Experts of a small language model.
Size: width 192, vocabulary 2048.
Experts: 64 GELU neurons an expert, 2 picks a token, a sigmoid router, a shared expert of 128 neurons.
Training: 355M tokens, 5422 steps.
Below are experts of layer 4 (counted from 0) of a mixture-of-experts language model. Rows are named router (the router's row for the expert), up (a neuron's input weights, with its number) and show model dimensions 64-127. Each number is 128 + 32 x the weight over its row's rms, rounded and kept within 0 to 255. Numbers have three digits each.
Before each expert's rows: "gets" lists some tokens that make up at least twice as much of what it gets as of all text. This comes from a sample of Wikipedia text that the model never trained on. Tokens count by the router's weight.

# expert 94
gets: "en", "ar", "les", " United", " imp", "qui"
router:105115141100130178133227111095147105119125171191122087119156160163074097106100117118119154117153140129140137189141148102161101073163109145104095128147118116182218163123137142106167193113151109
up0:148130148104183149159150121095124122089125139117132091103095123110145123167149108098146104081132149122079121142112071123078127115172065141177118089068128180102116164099109086189150168147120071
up1:159103098138160140091163133126148118168160144134140086108153118145136080164164213137110162138115134156115151145189106136162092130186154176127087088169099158138155116135121108123128149141104112
up2:130188129111122177152131084137125113148115171131133102145171118194176064120147145153071081123108132156156113127106131147166104108176102154097139199121114145113129127088193107100171160158083136
up3:106162130159082116093079176101149129129105194115137112179135131154118196091107181126135125103130099089134144151137131091124088113081102150104150123076102116105144197142105159158121185121149093
up4:133151062132101136123116132104126122190094151148102091167116081108129086156136160080114112111157070119105057179132098088122070158148166167149176098157156090093157080121196108125118145103115135
up5:123119132126141176179139149132160158153109140162123147100108128139129188078100112111098140146158151112148131064153149102107176126101154128066067183137128116131112204148141121076174161141078124
up6:167143103132119130158099139087128097161075128173181069150148104113202110131114131117135159153131122127122122153128121076165153126086097080076146162141142157084167157042115082100087169093154112
up7:134143110110075109134113091179171145126114181137090139179166145165166052136156163112153145096094084153091125167142125161167140106133162099156146116159114114105154093048133112089133185110161107
up8:180153157147158118159107101061100079135088147118133137104150088150150130091079107125191084115097125102135143111116220116114027072164111162142203164128138106133133169163146144150168140154143123
up9:123116084136110142122112138146151112147128164137044062117106077148113144109105111116083152158107138148130131089166181151129057084161119110137176183168129167115131155145170094113154103128184125
up10:168083129117140145155173150164144150159089190097140149172139187113101137068173135112142148076103091122094158129109130143161110072154120108173189118099114088133071191089087163156111142113115113
up11:093074101159144136049137145125096102111147099178086091171103113141087119151084099143136115118141132117117104159071118105131164171164115079080097173119099102121140147089158107128122118143150079
up12:090104080089182133177173165123128170110127116120165145142151105083107158104142145160082062120159148109155102127123147136137162132154169145137109112144150095129129170119079119102140137100141122
up13:144136095109097142066147119092089125133040051064131099108181136114081141105120145131145111113118133112150100092112114111162045059240152174112108100070187098121133174157103104183152089147184101
up14:124148112114133125109172167126106133127075148142100106118139177115110125136092123181118098082110111164189139131101174133152086160142098148106099125119151093148117159082122137118101209122141087
up15:198153118112109131100213100132101183130177126160126105140108140168112136090124152093150128093155114105105148158105166172136072136134114141141113146117154133148180127132178147149111187135082051
up16:137131145127129206167164149109126174113116114129050090148132168124118156151173179156106060143173077150124115125116106145119130064152100168091184114139151105123202150155094123153147162163123080
up17:099119122081098107120089104136131129143151136158121109115139164139104112161172086149101104178146083129171151109090144169056132082174153093083154139159158067139146081124065193115115245128182149
up18:086101096177096126143130121128059135137118134211113108176155089147119058119111127121121130095202151099176120110081112120110102110127156096154115134137123087089182109112129106091129178110160160
up19:105132119118116131142084103134199137087153115137122068125145147170057121119135165083046144108124135196107105121128112115053092158172113085096188134124105116156067120096157122117124121101144129
up20:190097127174122173155139094100085079121115088128139108104114110087119162117075114098160129089168185123124130157132115105128085115144136065115145098121130077127099153149102115145115167132192136
up21:131104042158126141119159172139122193108073125121130098134162116109155148090150125179133127127189115109138130135146143170122106149086149096110126158091089032178163123119130121116100092100168090
up22:112159101105169115129108111153108175130094163133122124116157143160100152107102142108121145167164175151179141128098143138123101112108103115082112123147133101156118138156169174133148167118108073
up23:195145161127128171140125164131142147141091149174116155110151083100159188058082140075087191090142115146173118106110098078145157060116087163087134095156126119116076117131149169113130172122150145
up24:176152080131139183064141095116140137178134157111150140108126111113126128094108152152193154150093119132149166169161191103098099089150103133105149150070118153154124142098104078158103142141159073
up25:079181148159085096104156237136119159076122156102129162146143160156125177075133097077136136088141138150178153102147140146138133104131065177095088152089168215072163158135152211077154158148112117
up26:065182070093106128088148135094154167163131127121135137141116040109156104137190163149119109182186098150125207146185075169181133070155119110114097132144156093107143130112147081149149112133115081
up27:146141125102112133071106171169096161111148165188063064143134178145081113132118139138133130156085112167122179119137096133083134110101135102103163150149176161103175118072141133096116142123148162
up28:154083190120096106123139079150130099123146127118121092129124067146118153112158084118112111139111144107142079140190145169128170101124111173159112194131187164127153161126217107097093131097125122
up29:171130144111153154113110089155138187160141117134112145092118101184119146100105088156025118187076130118107173160102123106111132090118123098153118124130062146119102129090068172156128146052161135
up30:121106134111100113178222168082104146112088120157167092085167174121144100131062120126139109176116136100127095124182079138118073137173155130144105149131160134143103166124097129134085138125124097
up31:130117169112162164121109085144131145100141123169062138066072185173135097151121115175099149116148132106126123131114118147075115096105114142166155100179088137171113106162150164088179205165151173
up32:166066109147141139066159120116119104091061157154124129143096159100063142154159133085139095131148086085104136182157162166093091104146158141159150110107089105135132085169128171129126164112172156
up33:132086140129119112095136074130137158103164064166078061191103148180111132139144171084111102161127122104160162161093150079084148157124132134103125067161075097104135154166147199174071228136080179
up34:132107160118180100129087055114136107154137100155132148120094129074168073114129132131149206152146154105118078174108125067143138076122135155121108181132157106169059146083106124121131139070118096
up35:142166108157105154121145063133153136157144147127171131152144151176100068132118116091148157119202081124107098184108127116104140094077135137115107137141176133188170091134168144186141164156119147
up36:116146141169142116156137125094092122103084185191124092104125185103131121105085099131175119090124113116199141119154188100151093121135104135145174145158125176094136165110190166128143133095140117
up37:140208027135154139166147144108108117109136118131160104099107117117155134078109114137169125182138111171117145145184086159105112080142175122110123172174113131160052161097147175159108149116147090
up38:132152153116077167158170099123173083094082119117184159106144191131097088154055068103140153130056104103110083107129197120161143119143097156065133134114133124172106145152114187196160151112109141
up39:109169162111190160121118116157127129139111145105122098095170116099079078116095106097054154162167136169100123133126072127128129121132147142144075124146136120157167151142143164108110191073163130
up40:093126169138110092117166114104158143042119234138134141118152148094121095099080104130118145158163209117145102160142126122142068116161146132147142129151197082110134160171123095143197138120107080
up41:057112157110099068110164079167096188123117120100106073109153138107121063139150118118072140183121191116136114127148182131113134142144117129130132132143084109087102138101091101147101146213160118
up42:087096143108095134109183124146156135155145176139129096113211088045113094168123192184136135167151138121085137111175099142144155105174138149138139140147171125106138115129103150075135122093123085
up43:105133161106104173162181101150062179112172122167144106127125103141103115163108117104098093041151154168106080104110166123158113111101136134135121076134141174109080119066170129135193126115109160
up44:145154110106180111156120154103155121159095108127100127153164161140111168187168136146133106105161126137093131090126109170177102133180125151110116098071118122050151151087153092143115241142139172
up45:123102163160127162170157164133105151193136134080194159116148136129123068120105144141174117081091165084065129156130139103127099104140161156138137106127142130224170108082125116169107176136067165
up46:132162118131190111125131102128162138168134120129081096076162185104093102089122167100141123156156120153152056114110153102106134094127103165146161147167174192154151166087165087137121127121120084
up47:157066177099166142073178142135151115127088157161141131131137142124131098184185153089115120145148153158119146102150145143152098101148150109144050059144118127164093160105166126141119119113098171
up48:143150132071074171118166125143182163117114199078143110176153151166137128113086145137121133141169122144093167149089064129154148119116146084103107169116097094125094170188112162025181175117144097
up49:155133157168173119134137130082169116125070117139117144160179161142132083093082115159104167111153136132080117137148123156138106127116139134101078142139083151138156126119179157161163141099142112
up50:136131117120134169104146150144154095133110168090129153162159125130088087142184121143083117115148108104136162109129108116133058133133166050141199151169116078168190200193096183132106207133103096
up51:137121127104161123084153135148124079172162140183110081135119093120070100139123090151128071125114061096109099164091206108113126105142092080176133123162110176094147203182180155119138154163125073
up52:144163128133143119136103108166135099102203140104174097148142136140118123184140121065087085148131131087113085172153084119132160148152229185129124092152126104146130127103086089166155137122100081
up53:094111058165181122127139124083105139090096127132147152115122115115113143139097113148165144175120181146141172132145145173127113128154085147134151156117106128142190111141142087135156092097162106
up54:159147104146165130128177162153089146149070129222114091157071132190177137173098171160174103123164055152151163136123143098150124110119132078095100120150109143124157112140126110128149119149155110
up55:133108085168121130121084151081120139097152099151107155118133140106150119149133155104192151119154112121130157138161118145125142075145191129099163080086109104201112119114109135113117131149128107
up56:112127105194137131100158147136060140106109072098130134144100111130169132183120146168114123094153125113147087106085087138145097138144155167101190141123142120103139165130108102139082162106113104
up57:068133109085106113095146146136149214094157151106168112143111131150133165096102183123088096141124142091149124117169099100151116072157084175078107100116094163060132162167192093098129128109124128
up58:156148142181081126149122055118133145118119158176097125160135183144099082078165104148051159109072156092157067038139184141145139083161124130133104104148059138029129124106088150125158137176137121
up59:123160088128171124132146111104112120138143184134061163140080145100132107141137178137089126144149147113161136040122180135119165093111099118110132189139121126126130137130134144115148119118132059
up60:150182145086113153132105169148159138151118182150121121153191192182129141139134116127109162085108123155087189130127093170147183148149079163142154130194127154131121147117129146099106176126141091
up61:119146087099216100172139154157104165156084098118137112116116114081118100112119137116149158149148192118167129129166163099141047150168193104117137093107116116087166167125118078100156167092147099
up62:155145106133153084130185099122144146193142119209092127175216181124067032133082112084088084165176146136139094151134132178160153146106127103095098124159121125169107109182129133141153101090123078
up63:075146134130130125096123133150121111172075093106109161135083093137176120167159094120103175175171157139114059100117122126110198126090166163089139124164150156070090093152187142159173191106110094

# expert 80
gets: "ation", "age", "ance", "round", " out", "ion"
router:099082129158164179098134095096152105111146171130171114108164146129113133112184088149142187100139139153104139150132165162144113151081118123153154139071139141142181142123155120095127113145022115
up0:100146094144101169148149149141157099143117109184114154113175106090164123125093127131173147104143125135093089182136092169091083114073170148090160138133119135116173086102134209111144163135192093
up1:062090155220175185127160097138121090043161150172118100125120138134152055120183096146059153132142092125159134144169106140145118122103164112127087125161129129223164139130110173167058101099172073
up2:125181168125137220162134093130136096064104130055114094171168178129108141133116067140158130134161168077050128186131100113111114155133113118106134122087143147140111108136080145148111194084103148
up3:083124124132152176175176125102158161140158049113154103144190187110105103116167134164105089138172084150096132129105078171118159109108153150104133148164171152087199162152128092050122209140149124
up4:123172118178122196159148129093148067112119153146083146112133176129145204106144143105140121062149104152101143043095118115156080109127135107130156103088137214109157131113158126152078174119082162
up5:137118061138136132144143128178157140118120128136162129139125126161105170158149084085085182120170137168109136114102193153134142154126115081065122101040145125175148144122171119024187132138029151
up6:110155171141143107173112130099129105151127171173188127139135079099138088125122136131106121109139166081075085127125090165156125106097147159139213126129114136072152145085127101088158193114138115
up7:170131147112143136090142149212069184110127132147159089100101187129159157085123195146162108166076133156139141109159161139162151156149138132156140110141153081088105122051126129086103121103084149
up8:208156155141149112145160130173145183089101146136115119151150197135095169114080109165098146112140060133147133181168103141165141123095117114148189159143066176136145093145151205105154146136087104
up9:134102139188119170118139131100189073131105098078150079123116161087116092129070095122127101102113139092149154182154212138113132186141115100101166138200135089072149114101166131120146104164137195
up10:086101089157084155123142114112132148057144135134101128066120164124107169068147147167114126157052160195087133104096107174101088107100128101164144188087138167134144134174132151137124180145087152
up11:127110130151154094147121114143107148125129155163112135131124078125088144127144150074176114119134128151118152157113155096180146104094137087098167116055145145163135142129083143079109150165151227
up12:104194101092144185122118091105129134107117177099107106160080104111143159151115117154128114070223194131143115153147161071148078136110158110111172091092095121094157194100135116150123120086107076
up13:116123089156169154113216108114129118120106131173153145151101158126118057164147174152070098118132206112129129101181147130139102098106179136145132069144190133153087088126115142122173144134114171
up14:043075111137124134077139131120127184130116053080161059049102157089102119160141123126110175104102148160085115151128087151112176139086139130107130149140136101131168157155181131125095151137113201
up15:199113158168142130109171117105114122117165107110133131111109089140105158126140115134167175176122104161104127103110102135120082064127091140164103120104073130196129115102097105095143197122099142
up16:162072095144136145172140149080101143175102112150151089139154171185083151177108114131109119129079167053100133156131117172121140156091126140087140114121134154093130098091133162121152106139143133
up17:099086169155062112123180125095139119090149136137112152169125077110204182127155108162075137140104141114133082154078150118116126109084113121115135122151070100111169110162063108104139164072112052
up18:090129176147151075093163108143149134119085108125157163146118091099193111116162154147154115142111125089115160156147179161106109171180149151136126112114125128125120082135138079121158153154077141
up19:128165060120100099105129130155106134110090104131147076150137110103168150088109146136120181110147082156121139113182155093187047174113140091149159127088113082096159102161117151097128126097190121
up20:146148124071147126084150115192134116098106121133090138116097147113131120099116067162107089116085176091077088091163125114184136160112054087158093094099126077088134171159109131167091095067109158
up21:146146106095092080092119146138151157112107058156080145143200145097107077136162129121146156173124135182114197118076119159178112108084148136109125085162190112070194080094091192124137133160154142
up22:093128133069144156101143111088106160159093108134140112098128089159168161152155164134134169094129104230125072130183157118081095161121101132167133084065142092122124138092118105156099114109156147
up23:083087086146094128152085145153127126161162152155151092160179131112178055096053131153134146169175156115153147155139152159118115120132147057137160171126108097129132173081182139157122165195097055
up24:101109095160165149118159133159140127020122182140109073041070180135126116106145134136157128115118154149134122141080133147122138105113169135175152127143130151149128166133175143118109177082128093
up25:133104105148097118074109181109102116116150136117093140157066165125124140127056186150106150145126120095164173123168133144114071110104098070127128153108159130187115100144122140151138111136172124
up26:155121111139103099114181110176133077112130151085158177125121086116147142151082085101133141173144127127091129140164146149133148076172121104130092143161145189112098126176217122090165151036030083
up27:129141120171166194139094050136143144094149159126138101143083093164134147139117148097113143113089137095168149128097132150066129109116157141128105174107117086189096123149194110133141141141058149
up28:161133104187148109068188181134157111173074124136114118106123096108094133148099158083148191095123133100060101136111139142106105068080104184116123129147116131127176128060150145165162151140153085
up29:070063038192162111109161095136128144105110139153159054140138140113137087112169161149130147113137172168131152141132079152139125134116150096109150121144126162105148157137171112101116140091054099
up30:124127074140161116137111126127139179130148166145124132128112103147103127109123095134095194132082093118162111141094164117132099156158116122093143098119116146122129146106139113104187086105114086
up31:070151170127122124161192161111121151159155149100146130118118140142085094058181098133118112115064121159131098124085181167129132137132068143162140193118137094172084108088100075112100140135073083
up32:110127149149141128183120166119138134115096118127081128225140157153150180134184101155130130135215175124107059091137125127097089107117116100095185088091132184137191156147094123148101141078128098
up33:109100120117149177144128057187123185100099099132200101123115099087136092122110193149061156173111134145099081114125105163138102113160113087124098095122157047124178185126129078133133149131145198
up34:137079160092113135166147178146132156145133123124129118106095124132108137132153148153049151076083174129120144147117134209149075136122142129133097127106127123165141152101173115149058155109066085
up35:127137116108110159123145133091135176086126152150148103165105142155079164110149147107138136106110152189130119128143113093115136130157084124128123125079150138110140121095146185143117070136159114
up36:138138103165119078121148123185158105103078169172099147125094149163131103129147157117089159144086137103108107176192137131151149155106151107117133108097152095088107078188172110096100147158108097
up37:141089127156187143162072106074175156086166128115147096112151175064127129145154114122170160145071123103149199158121137103175088085104101088089182065088128196122113126140126081076110173197149137
up38:183146177113143124080106109090132075130063111100161132064163177104075109163167074152087146106159100135080142064098145124100107108163139148154169203108146190116157161119120130130103065133063072
up39:140122116081172146136103053112135181089095187116137132130115153140162146143141155065136135081134090181115202092147093151168112087178129107077070116047157153128182172144137138119051117158079141
up40:100155101171148120129122175049153152114102139125102170157123083111123085136149069192124121168106181139158211153092155117129093097126091137097123116077140075117155180088155117142111161136045102
up41:112086131107096119122135135132067130147068093082128116139102201120080131090181125157182156094162154166095087155112144156093077141139106078061153122120140101122153152144115080127106110142168112
up42:094086087113146053144152120152169135090146187124109117150092123114103112131146165105078133157139138096131141132096112186100100123122162102133185077083115126171147184145177126169225074139103145
up43:121136138161090169132130100145158140157148092124220187142159148158076134127084135148159144174113075083146140133160127108106150139135096109126137136152142204092063125149131114125120151116072089
up44:145040142184135180108114127079169086114061155138098160185119174206102122134156153139100153110148124144125103080149158147095100131140148088071125124135091124098170099160138128127129226189114142
up45:076090121048163101161191197172104148092102144178125104184136135108134174105074085142037169145111128115125130144131115131107129143112088107168116166140126132063102148059146108170151114141140146
up46:116164098095132081103131100113147176103142134146147067108207159137173137130091106160129132155127174106135109110081110136168159136185120104120200165092090153068135180099117174101084122088051096
up47:187116090166181139131139144136122180095127139110108116084146123121158101149078200099124075175124127078137162094127201124153056141105140137134116155121123169112131095130161119162116133119085097
up48:032116098178107185109143083155135190141128152158113092125157091147082098114128093155160120135132121132154180093126110151190120100133147093096158152122080133101156138115121166132130115166115086
up49:085076175170167165110130081102150145035076128164156112149110135099140109147177144146178152137149126199168107164118179088164078117134085116131112058128190107074151112117119061094110137162130132
up50:109124158152165092130145147138101127127129073115154167159236114129072121159195101085145173098159172137089106127062165129156051113149123092102070062115194139159118167089161087208116099155080115
up51:103129140118147127156119113149089111075136205104123135129135103076066109115132133113131128103122177124043113155156214119143154130129097150117118119094083142171096102087159145169099147170114151
up52:106120151204076182170140194121126114116063143124214162129072097137122143092119154096156075114092069116110111085135133120140152107093099068126111155103136159105155100132140118167139100114129152
up53:104144117127144098164084109113077119124121157090156142098138115080163062122175143117118144066136113131140125168128194143140141123132093125177096158141149184118147161130104101130132146144160115
up54:142097121121122118087151160126213092121149153163141159160151200110089147118149117126083094071210117176142103136136140180102111103079120088146136165189153067131101146138166123123125151153132141
up55:109150131121152184173104094176179124119087172080137124092071156084156126080034125141127175101067073115118171132095200119128118101126127117204109080114142112095082117127161161162193152126109092
up56:148143105110167115166197150108172156165124157166149070130124194111163124120112171147159136122151100108141177096094158139140085156149138119099169106116152115126181160131149183107135158173076120
up57:143104168185151114120188109156204086136090148178110110124127121121114080128116105136159151164072148105107141145143095133139098056081141115119148081153149141071133140096156107104117133097093087
up58:149120091106220052075144127167106145126113111085108106123163158114041071112131117141123135193124173164139129107139140110137072087103148153106178082127193141111150103087115134107139201107116047
up59:084067135156127150147189138097156186072129153188095129113114174151079148123138155071125136132150165105131143157138154134181120128088091150115124100113145118187101153094154091111101149147182111
up60:156129172130216119101153141052137134089119116101156101153157146062156121086160102141143165123150193117138154137096149156173117123084148170087137102088134165180154173099104160118088143158067089
up61:046057118096124083092099184156150100116113097095118115191116050153131138173111132182151138094132177118180139095095191115104113151170090075101126126092133131096142169123123166101123130139153139
up62:134091117135122165106107109077138122115192166154115128076134138153154091174144100096129202163125161103112082155129120117122080169109136132189150104124143077140150133147142064117149108144090110
up63:143102127173138116143159180147136099142082124116140140151153122178115137145115085123102132138198152144094143142111108117125108138060173139090099098181090146086153116121164166121153163171098077

# expert 84
gets: "son", "om", "ft", "ron", "line", "cle"
router:174096143102199124138086133038129143115161122138161118096134187043106142110184082087083163095125128169119140185136145101105099137150138176159148138107172124084136156150196170079118138122112145
up0:178132174084157104107127114106137126107163134123128135145153198100085142168160168104098180101116072136080177125125141112141097129083154139159148068149111111150126156096163151096154088098119175
up1:189113136144102117093122091068184139089143130120173195135140127106099135122157096094138149130115104166172114131110114115189112090162101151088087115180190086146090101166114042133162101092097142
up2:186121053104146143150143106133105119090154159109211126084123134104193081151182118095105154172133142083137169138077137134123105115146131172120137109180150132061094158109122160100149089130147134
up3:084099096134131138146171087089143164117071089177120156162103109171123095122174123127100214155158087132135189190061086073111111098110125129133121087164158168134140189204083132086107148079105177
up4:166163148118168111072116148116164141165125120167107103114086129069074125145140123141143112154157140155109108141098129100103146116151120167135155150117181177115121110144204195120144160158158132
up5:125081141020126119135148128101196152166120149105125129168115156136220116114124123092084118164110185165169123114090153146123086079086163109187173096128146114080107104124172107131150132107147128
up6:122179149183111159142117123081185109158174059119118142151069149169146075098122102123161176125145093178129172096088159100190106122114100094120088085163161130115112111081131108087161165127092082
up7:142129104150172198123116142044073095146145077146045167163163166095083133162171111130172120079129099201117107121116100132150136095074102146114135091148147124115073150170110168189092141214157159
up8:156125174093170154113180078112137101081112201156144101105107171142123117148160128119194105171137129063087088158175128108131181075182191114141085092117143086184149112128124092114099143176073056
up9:173183108136123188124186119116135119120093110154149098178181174045140166108123076082100145102104120148112144059109139095150098122132130203181174106132179104162114134181174146077136159129148142
up10:183165155152131129185143153130132117114177198127106101117071140139110147176144136081092103150114140141086145222128121123067129137146150106143160134122162107115111121155112177106186130153097139
up11:170084174096155090109141135144148245129154141154115110118149168092140137120168111063151117120148125099129198175082130075107078093149107142136176115126120142171081148162131142094141126112109121
up12:104120112114160098126111166083102153074168099097071147148177149120124122138123102105116137079132127132132124127136137109047076127167207145103156133115135138058159163144169131085151129073141126
up13:064124105147135149109178141146130130131081150181152116162110118086129194148141130098081140143076131055133125130122115088071080111160156125130103143107099152068131167149174095081177161134137128
up14:139126122086160151145153103106192152102133116098123067170192156091114120056156134169099071125133156082178120146099126124163072111163134175181097115117104121124133148163142136158177167119090077
up15:247129125132078079139138139104132183123155135107124098109125133152102129172100094134164114148077090067041173131091103122100139126141165115127127090147110149139161068192192163084097173173124132
up16:166128184137131129157094151125124178084127131143155152145144105100167146083095138131107174105167108138146119124146120166147077183164172106117199098095135161067098114128154136157088152125109077
up17:123123082115117161110139111112125107098156152151080107172139121128148157131167055134118145118149124111156097136141129170070072112178166108150132160101133173108147135165140115084130147117135132
up18:236156155113174092112096093161104072150149125113120136108116105142119125124116075137058176020166158138130141146116148135111112093145156139126157162110125151085074130130181134123133207063168112
up19:133140101049139099179161126085142136100061166122091116121137134159174176170138155098100096156105128090150118170181133108075102110199140191073149167163193106108180114119158125099146150093105104
up20:131100100121147179103147158092104170130188141135136112120168102065104153104142137072077107120164092145083071093114060110121133070087137193086159106098114093129174174224148145106134192123184103
up21:155130117145187108166155129118123160167129120146151118168185171088058150130097119133141132190071090117168104145139155187113118104141150101105115127164152197132141126110141144128107193136071097
up22:091127083179187181098076148108173132059173155114108118147117120085141126102126143135123101098140174096138177125124113097115090182162150103123152100103158104209067172102113160107091130103180120
up23:168074158081170134129149179074087180126131148145100103175128187115195118123169099128087078117133160118110133144024168130076105122124144181149129149166173093113104151156139097069153167100137111
up24:090077122141168117116187105121152150122104098133138130115118094093132121163183097106163164127114166141157157086095142130145149158147142161150153121137176128135097142119193162117107175108128135
up25:182143104132077129127049116091064158095129119085110147095083168082097150126132120064161130083161095119139163182108112098095129111185155122096132147136223120114185170163156126117133108094101173
up26:165106066154083138043149112119121086106182106122062124124126181059143127136146094084060143152130117126129123128126152172155111099117127133120145095153121101093112095181129149125138118145129141
up27:118122098132147135138138117189117117121151132137088069171190142117089101088119110120108090137121143090111133178106145108154105145174109121129172110137087168149062147116188153150105168124106140
up28:140152109166145156124160137110170112111110089084153109096170125044148158114149131132104198122118131197103139170187097065125131113109134138079137113156171101133098120089106104117107126161146122
up29:168069165109102138053118106143115149095156072116135132118184157093117143118150068060135139105095168142088138174095082125156166087122117155120108112171128131086111159110173109121098178142095183
up30:136142148106155194131114163113121133166132124173088143093129154081103067096076110092081106125115084142141116150173117129105114139103101102140135081128131171079119119099186170111112101171129144
up31:089140076153117137112149156112122064112102114172136073129151137099084128128117063076088158087086012085113119135142175134128129146149105131131135166180218119122113124130141116108122144131200172
up32:105076137114137123158136152124143125109026140175154151156131154181130126118110141124120077093154095117159118157159155076137071095187118152146204114135159086120118088177153139102109138123140141
up33:077122106086133119113108179118122142082088164090097118159142195117100137165151154119143139112102166154135123107089145091121137119096075121126155150161137123137082139156155200159125109133115143
up34:124134178125109147178109165142113170061127118128092138079072119091150164157143123163079160147143073139121145139119091168106119097172161149113156095105162043067136118207159127149096141119084122
up35:145129157105150075131191146148146142098098105094124133152154143104094127103065092084137131134126111133124132114163119148128155100214112166144044124101161117127084121130138074142168119154084120
up36:121177061131156124164173114112133132196120123144129117133190146060054114185104097102078179134188164157155088116108166127101106139134161093122116134146145140084135122099198183161145145110157126
up37:120167157156083110125108109117172125119073111135139115107218087138142114144116114133064146162163141125159159192140119123100122104110089134130141142131107139117174113120110121147167116121089149
up38:146164148145160067151139119202144075127169096164055150158189139097072143148111137086103141139106120151099172134138089157114133142191159172141153075168133148067117106118146122105166109174147141
up39:135117093142171140101141102153136162165111140100161118039138131088161079130136172149103085095130158100084133110119120089143069052135153144157101098141166117152130138094143138129098180184150101
up40:156143166122143125151114105071115180120110126081124145109149163102090125123155118103104139099147177143049157114154092072155106104162177170120145147121153161070101117110149137126133148210151154
up41:095131125175131151123144190135092151191098147119136122122158109134068160102126086116073113171106189159129166141132093121145136069077066145098136095149146147074072129133125139140131133112104122
up42:164145100155112055136103111173094095110110151126125093131112125077130111119075092145092167146155165083153175148115160129100160148120131200150067163100192101192103150165144093126140097171154110
up43:107172085123111104141142128093129158110139113148150089129125113123154136133138127051106153091101094130130140131127160126135091123126182093109147137136154145110177133090135117096151143166141128
up44:151106130088078130089158184217173119094124109169065164138125114137088115145119052062167093152107141120105108164181127120160116141099087191123114101149151135151113156184163143136123168147077121
up45:120129133140160148093074130082174142137135154097110173142120128069114165115155104091073145126155088143125148176099076082085108106176130218080158138122146102067098105139156162169160160072155154
up46:082079127144165084160142127081114157071152088092114135199128133120188133193146125127121077167132130162093071136121129150084118114179126157114120118105119155108146124094119116133178186151094097
up47:147139199111130109119112092093114130124107089159084127148137119132101139149127062117089158124121133125124113218105129107147121099142089135125139139119161127127103138177168152128121184154129071
up48:150066145108108116143098094025194130093124115108194141095156135086129141121111182081131113123145078092089162104134150139145110168160142092154174131121159160087112148147133121149120164188143071
up49:150098106169143103122131135119083161086152103107130084110138142131170161126142106108138170081107184137167095165104124111146118198088099175083108103158199125152111137157177208114126161112104153
up50:122160152176141091068167094164119131105130104187110114172132157102114107178184129107126082122143151076112171134080158136081080123101136159084140097166131134103188135076151130073095204138192129
up51:220081123150079133118146139128125134120156137162139132116163179155109095122113147114152134141164065103167102160103152152131103151117089143159124111183161036122168104133186107120118151183086169
up52:147177168115113142099154139087109074116157043176125129176115120145155112143137065117068144081138056103122113135121155153085165111133183144153150089137135079173122078117197183093081157112161148
up53:159182080098156107125042145059120161120103140128137095116118112148124097102192094157150076103132186124059127179090187091095078123142129142160191157185141131156130168128139112091119126162112086
up54:110134082097144101108129131160128183144134130200134042146102136074159141179076124121086117130156176111134119177144084128079083102115141141142146126141145148183161140135133109079130042084176087
up55:122086149044168161148114088129180121128049159119118119163120133093121140151121168126068132071193137168131123147070100147101134101127196127125141131119148167184138147163207182115105127124181126
up56:194161133182096103152130041101112128113173118149144187127158160143072088103091120153119097148113125108148116150141116098095134132159097124101106181126215121132063125160125137117166094087131087
up57:104144169178080137197161104163170107152135129155141086134141113087134131103166103093111165155142109151076136114110086144118128125158161076193079103108155154111159131164148105095162122095156141
up58:098139128159196144145147135069156161084144083119137115144131164129139110062122109112096128155166091142151163157091151075129190182139147165112162170124150142066150165123178099113159119113116080
up59:155153134169092119065191089106126091140163147086109107154167114074124096109195061085063162059148119096142199106112184099149057166143150118122128146181149144135145141119176177055113215120145124
up60:076104135127169136125117132181120165117078080072110148133105163085085123160170093111116117166157182143096186124098142170122135163142088156141139120159112088120152145122229140130126141132093146
up61:108168167076118170160116134089112148128147066119110084104172125163137098136147112117114180119117089114160137184172081110129139121216178175157094131060102180102142121105194077158130204098121133
up62:143092114172091155119140183118103151127098136190155101081123151164152136105135095100106128145146139185173087089162108154129133083098179154160070126108115138102122146104171158079095147155142113
up63:089075218134146165103129086101155132093155122139072120075117155077120189141162156119047127064083131114109114115122192136173193098114165154135091150195160119123118097120096125115158125090124118